{"n_experts": 128, "experts_per_token": 8, "d_shared_expert": 0, "moe_layers": [0, 1, 2, 3, 4, 5, 6, 7, 8, 9], "normalize_top_k": true, "balance_loss": 0.000144, "balance_bias": true, "router_cosine_scale": 10.0, "vocab_size": 22468, "tie_embeddings": "early", "lr": 0.00765, "batch_tokens": [32768, 65536, 131072], "seq_len": 256}
Below are experts of layer 7 (counted from 0) of a mixture-of-experts language model. Rows are named router (the router's row for the expert), gate (a neuron's input weights, with its number), up (a neuron's input weights, with its number) and show model dimensions 0-255. Each number is 128 + 32 x the weight over its row's rms, rounded and kept within 0 to 255.
Before each expert's rows: "gets" lists some tokens that make up at least twice as much of what it gets as of all text. This comes from a sample of Wikipedia text that the model never trained on. Tokens count by the router's weight.

# expert 122
gets: "1", "2", "3", "4", "6", "5"
router [140 173 166 110 161 168  95 141 164 117 174 143 116  93 148 101 221 107 110 117 113 126 130 111 140  68 169 154 100 140 104 129 104 134 162 107 111  95 123 121 111 136 134 118 151 117 147  74 134 103  89 120 219 137 105 114  90 116 149  73  89 200 144 120 183 142  36 149 118 135  91 126 148 114 176 148  95 112 126 111 136 120 129 189 134 129 112 126 120 149 138 129 130  92 173 129  28 143 127  96 135 130 135 192 134 109 155 159 107 126  48  88 162 161 105 127 116 106  85 132 147 121 104 166 134 151 127 102  83 135 107 129 180 193 157 132 167  65  83 130 140 128 120 162 137  97  66 128 139 160 164 142 197 122  84  73  43 129 100 170 132 136 148 126 173 139  73 170 175 118 125 100 133 137 109 120 134 157 142 192 138 164 106 116 117 122 110 116 142 111 142 108 126 160 117  91 144  92 126 122 121 114  89 145 117  92 164 169 101 148  57 145 141 114 119 149 116 119 133 121  87   0 126 111  97 107 118 204 112 138  98 171 135 146 150 146 120  86  81 123 118  91 130  81 144 109 121 107 125 121  77 189 147 181 166 161]
gate0 [ 99  90  58 148  95  92 137  80 124 108 151 175 182 164 109 122 128  94  93 148 124 134 148 107 161 120 132 180 121 124 110 120 122  97 107 104 138 111 158 100 195 144 141  98 152 141 122 138 122 110 168 130 155 147 105 136 171  69 100 184 161 108 169 126 130 120 105 148 141 114 129 150  97  97  81 178  90 120  83 187 129 115  99 186 120  73 106 130 136 160 143 168 158 128  76  85 145 100 143 205 160 196  77  93 159 141  71 123 109 171 144 210  98 108 130 137 115 115 126 156 141  62 147 164 130 179 157 118 143  85  83 117  65 122 156 139 114 149 127 144 174 124 116 173  88  99 132  80 148 125 108 153  99 158 115 134 180 133 152 129 132  96 143 118 151 117  88 146 149 116 171 166  94 146 156 177 155 133 152 116 137  83 138 130 107 105 169 111  80 118  85 103  80 106 135 164 198 118 131  98 124 106  86 220  96 114 179 214 125 131 163 176 154  99 104 133  94 108 152 143 189  93 100  87 143 104 208 126 144 149 123 173 108 129 198 117 117  78 175 133 116  72 112 145 103 116 143 135 136 216 120 172 144 112 129 120]
up0 [144 179 148 167 116 198 163 210  50 129 115  94 153  87  80  75 115 157 132 129 107  94  89 156  73 109 138 117 153 147 110 136  80 165 165 163 105 157 129 211 146 138 139 193 120 141 118 118  95 141 104 130  90 129 134 114  82 157 127  73 124 143 134 150 152  91 103 139 173 126 155 162 199 137 203  94 133 135 164 152 115 117 147 158 147 137 130 129 140  96 118 107 109 148 127 192  84  78 132  72 116  64 155 153 132 147 177 129 194 109 148 122  98  99  98 133 189 190 113 160  92 130 132 120 107  84 133 126 138 139 150  98 167 148 116 119 142 151 108 167 149 141  98 163 197 136 135 142  99 152  66  95 139 125 128 142 111 186 122 141 177 174  95 153 176 103 125  93  94 102  70 135 151 100 146  93 132  88 101 109 117 176  92 101 107 129 100 118 175 146 154 130 169 182 118 115 101 128 177 116 112 136 174 113 131 149 166 124 118 114  71  60 172 101 159 148 109 150 127 131 148 168 155 161 153 162 167 176 152 121 142 132 145 144  48  84 145 202  50 171 147  85 185  98 121 136 139 143 130 101 144 118 179 138 116 126]

# expert 119
gets: "\n\n", "===", " |", "==", "|", " =="
router [149 135 165 128 124 156 103 127 150  43 208 141 126 164 227  65 146 179 108 127 125  77  95 137 154 118 147 131 119  53 140 133 166 164 125 168 147  87 104 121 115  88  98 161 148 127 173 122 131  88 123 135 156 154 135 147  90 159 144 103  87 129 155 162 129 179  20 141 102 153 117  97  77 136 137  98 108 106 114 116 139  69  74 178  92 138  91 147  96  90 117 137  93  75 132 139  98 162  75  90 103  80 131 195 110 127 133 127 100 142  97 118 119 170 108 106 146 115  91 102 124 129 122 156 120 117 156 123 103 136 143 176 173 140 134 158 242  90  81 115 151 167 132 192  92 113  65 135 125 198 106 131 160  93 145 154 138 161 107 124 132 119 156 126 145 123 130 122 185 124 121 159 163 161 164 155 156 126 112 166 174 135 112 129 121 153 165 122 119 130 133 108  91  67 101 101 120 115 125 147 112  96 146 140 101 133 125 179  86 109 122 127 109 143 136 190  71 123 137 158 104 106 144 134 155 162 126 149 176 167 150 173 143 132 114 158 158  69  77 106 111  29 130  85 118 147 148 140 134 179 128 141  80 165 158 181]
gate0 [148 146 125 155 102 181 110  67 138 133 196 141 126 112 129 111  29 200  91 134  57  82  59 136  94 128  90  88 129 110 115 153  83 158  98 138 118 173 101 127 129  41  99 136 113 128 159 166  92 121  98 128 101 150 103 146 110 115 176 113 151 173 109 126 137 120 148  97 168  92 132 188 124  92 125 144 134 111 154 144 105 154 118  49  97 129 121 110  87 173 188 161 119 103 103 109 141  96 160 114 146 132  88 101  86 150 123 142  58 126 116 110 167  83 151 160  83  86  92 159  85  35  89  96 118 130  68 144  95 122 113 111 120 131  93 144  58 138  62 134 116 131 101 118 150  90 105 131 100 157 135 187 141 116 147 155 108 106 118  95 114 165 112 124 124  89 135 130 154 141  98 120 107 154 144 102 128  85 133 111 184 152 130 118 159  68 155  78 116 139 137  84  99  71 126 132 111 156 142 173  91 137 165 172 103 149  96 176 193 148 159 121 102 161 154 123 118 101 136 157 145 122  99 121 169 114 102 101 167 134 161 150 162 124 162 154 141  76 100 131 135 110 160  75 153 105  78 144 149 168  61  39 137 158 159 165]
up0 [144 129 157 140 114 120  89 149 141 153 152 139 123 110  93 190 113 142 109 107 107 172 105 171 117 169 149 186 135  95 118 152  87 119  82 172 173 157 205 162 167 122  81 121 110 122 133 160  14 173 102 150 103 108 112 131 131 157 141 103 108  89 145 151 158  89  93 110  74 120 113 168 147 124 112 109 165 130 123 141 154 116  65 113  69 177 137  95  91 199  57 129 180  92 145 120 132 161 157 108  59 108 181 152 114 134 150  87 146 154 128 108 113 127  92 144  69 143 112 166  75  60  63 139 140 134  56 111 118 115 151 137 111 188 117 144 143 130  93 145 129 122 135 113 107 127  83 114 123 152 141 143 220 125 172 108 129 147  95 164 171 165 131 175 125  84 103 124 196 148 133  88 109 163 143 118  87 107 192 122 109  86 159 171  76 105  99 129 107 126 103 120 117 177 114 127 119 139 159 141  84 178 100 161 101 141  95 114 135 130 149 125 167 163 141 120  92 151 131 154 157 110 142  74 115  80 130 110 155 156 121  88 173 192  96  92 108  68 123 149 116 114  89 152 161 128  93 100 211 157  70 109 100 119 138 132]

# expert 101
gets: ".", "\n\n", "\n", "s.", "==", ")."
router [ 92 117 154 117 117 153 122  99 153 113 171 155 100 191 164 140 168 139 164 101 116 112 128 120 172 140 143  99  96 102  91 181 190 145 173 134 131  79 134 134 147  64 141 130 135 162 188 113 129 146  73  95 218 113 126 141 164 135 139 163 102 195 113 103 194 123 107 160 111 191 132 108 147 131 142 122  87 176 169 156 161 124 158 183 171 110  73 208 139  31 168 127 162  98  92 127  80 137 125 157 102 175 115 143 154  82 189 167 123 136  69 163 174 141  91 136 149 148 139 112 168 100 135 133 132 120  58 110  97 182 201 135 188 157 125 126 199 112 173 116  84 108 127 170 104 109  64 137 115 160 116 120 124 111 132  95 124 133 110 113 130 125 147 255 144  92  99 168 158 140 116 122 147 147 128  92 120 142 100 144 147 135  96 153 141 151 115  97 147 101 113  92 106 110 127 145 161 102  93 137 127 108 100 122 129 141 116 155  84 127 130 172 145 140 107 156  68  63 146 120 144  91  95 125 137 151  96 140 146 156 102 137 130 157 114 144 102  53 105 106 105  78 178  96 143  83 117 125 165 140  95 142 123 136 133 102]
gate0 [ 99 137 128  84 107 159 150 126 129 152 149  80 136 114 122  95  81  87 136 164 114  89 101 147 185 145 127 116 105 111 184 194 155 130 137 139 163  91 130 125 101 155 139 107 128 131  92 163  72 135 133 101 189 181 172 137 180 142 177 154 113 115 105  86 122 127 103 178 182 166 182  74 105 173  76 129 166 118 179 104  75  90 198 104 179 101 139 128 153  82 174 172 145 138  88 140  96 103 122 103 138 143 128 139 153 154 197 114 145 106  78 150 138 102  65  97 167 129 106 137 181 158 169  57 112 108 116 184 143  96 149 132 166 160 153 107 121 130  73 130 141 100  69 108 142  80 136  85 185  96 104 144 163  92 161 101 117 110 124 153 124 100 112 126 117 131 163  99 118 169 161 180  78  92 163 146  99  75  55  98 173  90 113 149  98 104 131 148 151  83 195  75 152 158 207 123 133 102 110 146 105 171 142 101 138 147 145 168 142 158 134 157  95 129 116 120 119 102 145 147 124 161 206 157 121  85 124 136 116 127 173 158 157 192  94  83 142 139 143 140 153 128 113 129 161 119  78 161 134 111  71 129 185 126  90 126]
up0 [134 137 128 113 116 168 148 165 135 128 172 136 141  94 148 126 122  99  89 143  95 114  60 121 177 158  53 106 119 146 134 148 208  88 132  94 141  85 149 128  97 141 131  81 127 112 106 153 131 153 121 110 174 153 151 151 137 149 151 148 157 121 116  73 114 176 115  98 174 176 160 105 110 149 109  65 147 179 155 119  73 113 148 107 191 100 162 169 134 103 159 155 113 169 113 102  64 119 161 106 151 176 144 142 214 180 136 178  90 127  95 149 167 134 105  94 145 138 130 153 169  90 127  51 114 116 127 102 104  90 159  94 181 146  99 115 141 145 152  99 148 112 145 128 154  90 107 122 128 123  94 163  80 149 128 103  87 102 167  93 104  95 174 167  92  96 167 136 111 169 106 113  86 137 205 144 144  52  57 218 153 125 125 143  82 167 173 147 147  84 161 121 150 181 155 129 121  92  91 100 122 169 111 118 150 132 137 222  87 139 155 144 103  74 175 140 107 120 203 135  91 153 204  87 128  96 137 123 157  81  90 119 115 121 120 150 142 112  96 129 135 136 115 164 113  84  88 154 117 151 102 103 103 136 131 157]

# expert 32
gets: "\n", "\n\n", "|", "-", "ing", "==="
router [149 117 143 157 163 135 139 107 125  97 147 139 113 133 161 101 133 166 103 124 116 115  84 120  97  92 132 151 170  47  75  99 124 131 144 180 143 105  91 131 128 117 123 120 120 180 173 133 116 117  94 115 146 119 124 107 129 134 159  61  95 139  81 167 163 167   0 122 125 196  99 123 100 108 166 116 113 120 105 139 157  98  91 165  67 117  78 126  95 105 141 114 144 124 120 110 103 162  92 113  93 111 158 113  69 160 114 181  98 176 127  87 105 138 129 129  91 124 127 128  77 181 146 151 133 126 108 138  70 194 156 174 166 112 174 169 212 110  94 106 116 122 123 119 114 130  83 134 125 127 118  72 179  91  82 177  88 156 115 126 159 154 100 132 126 111  90 134 179 120 136 118 119 142 106 167 165 145 141 123 135 125  91  99  72 157 122  73 128  89 125 122 100  85  80  63  97 117 153 184 126 152  84 146 136  89 170 181  62 108 101 136 128 199 109 125  85  72 170 131  99  80 115 105 148 116 138 171 118 176  96 159 170 146  95 135 133  79 101 128  92  49 114 102 174 123  88 135 155 149  93 112  79 153 194 113]
gate0 [189 126 140 109  73 167 125 137 159  85 105 135 175 132  79  70 136 176 117 101 127 145 149 142 112 122 141  93 162 161 107 161 123  98  49 185 170 129 162 104 200 139  40 123 108  67  72 147 114 116 172 100 120 167 152 132  96  76 168  97 133 129 141 128 119 183 136 178 127 110 137 153 124 151 113 106 122 186 137  51 141 186 113 165  65 133 118  89 128 102 120 135 106 157 180 152 113 134 134 104  87 137 108  89 119 108  83 165 110 120 129 130  37 145 167 141  38 114 144 111  66 125  85 155 129 153 153 174  78 178 112 147 141 137 108 175 134 124 132 151 145 123 174  81 120 145  96  55 162 113 159 157 166 128  86 125 149 149 144  76 119 135 152 135 124 134 152 111 162 152 118 105 102 165 188 145 111 151 177 189 148 116  84 103  88 162 127 141 174 139 123 131 145 102 204  56  94 107 135 140 103 100 117 162 123 128 129 133 125 123 127 122 144 134 146 144 102 134 191 100 160 128 164 139 152 168 119 127 151 139 130 114 129 124  94  57 134 127 147  94  67 110 127  88 187 150 111 117  98 178 167 133 177 107 186  88]
up0 [140  91 146 147  70 112 148 187 169  56  87 142 115 156 103  86 120 147 160  85 100 145  92  94 173 168 100 134 161 135  93 175 100 177 162 175 106 188 147 103 144 130 199 153 140 110 155 147 120 136 176 109 141 143  56 196 144 105 143  95 103 159 129 134 159 142 157 133 107 135 168 123 136 101 149 161 168 127 109 119  87 151 140 129  84 141 105 102 157  76  94 153 126 155  76  85 137 141 153  76 139 160 143 110  96 137  94 147 167 121  76 132 172 159 171 141 158 164 108 130  92  94  58 183 178 151 138 147 119 169 134 112 136 138 163 158 132 151 109 141 147 126 135 123 146 103  83  84 124 104 151 105 184 154  91 149 161 107 101  79 117 109 162  76 164 154 147 105 122 137  95 167 118  74 172 145  75 127 179 128 117 111 157 149  89 137 141 151 130  92 133  86  97 159 238  91 112  97 114  85 177 100 148 144 137  67 107 111 105 160 128 188  93 111 119 113 102  79 113 103 146 104 151  92  98 166 168 133 193 160 153 113 108 193 167 137 164 128 195 157 105  74 164 106 113 159 116 106  60 122 173 135  91 154 128  99]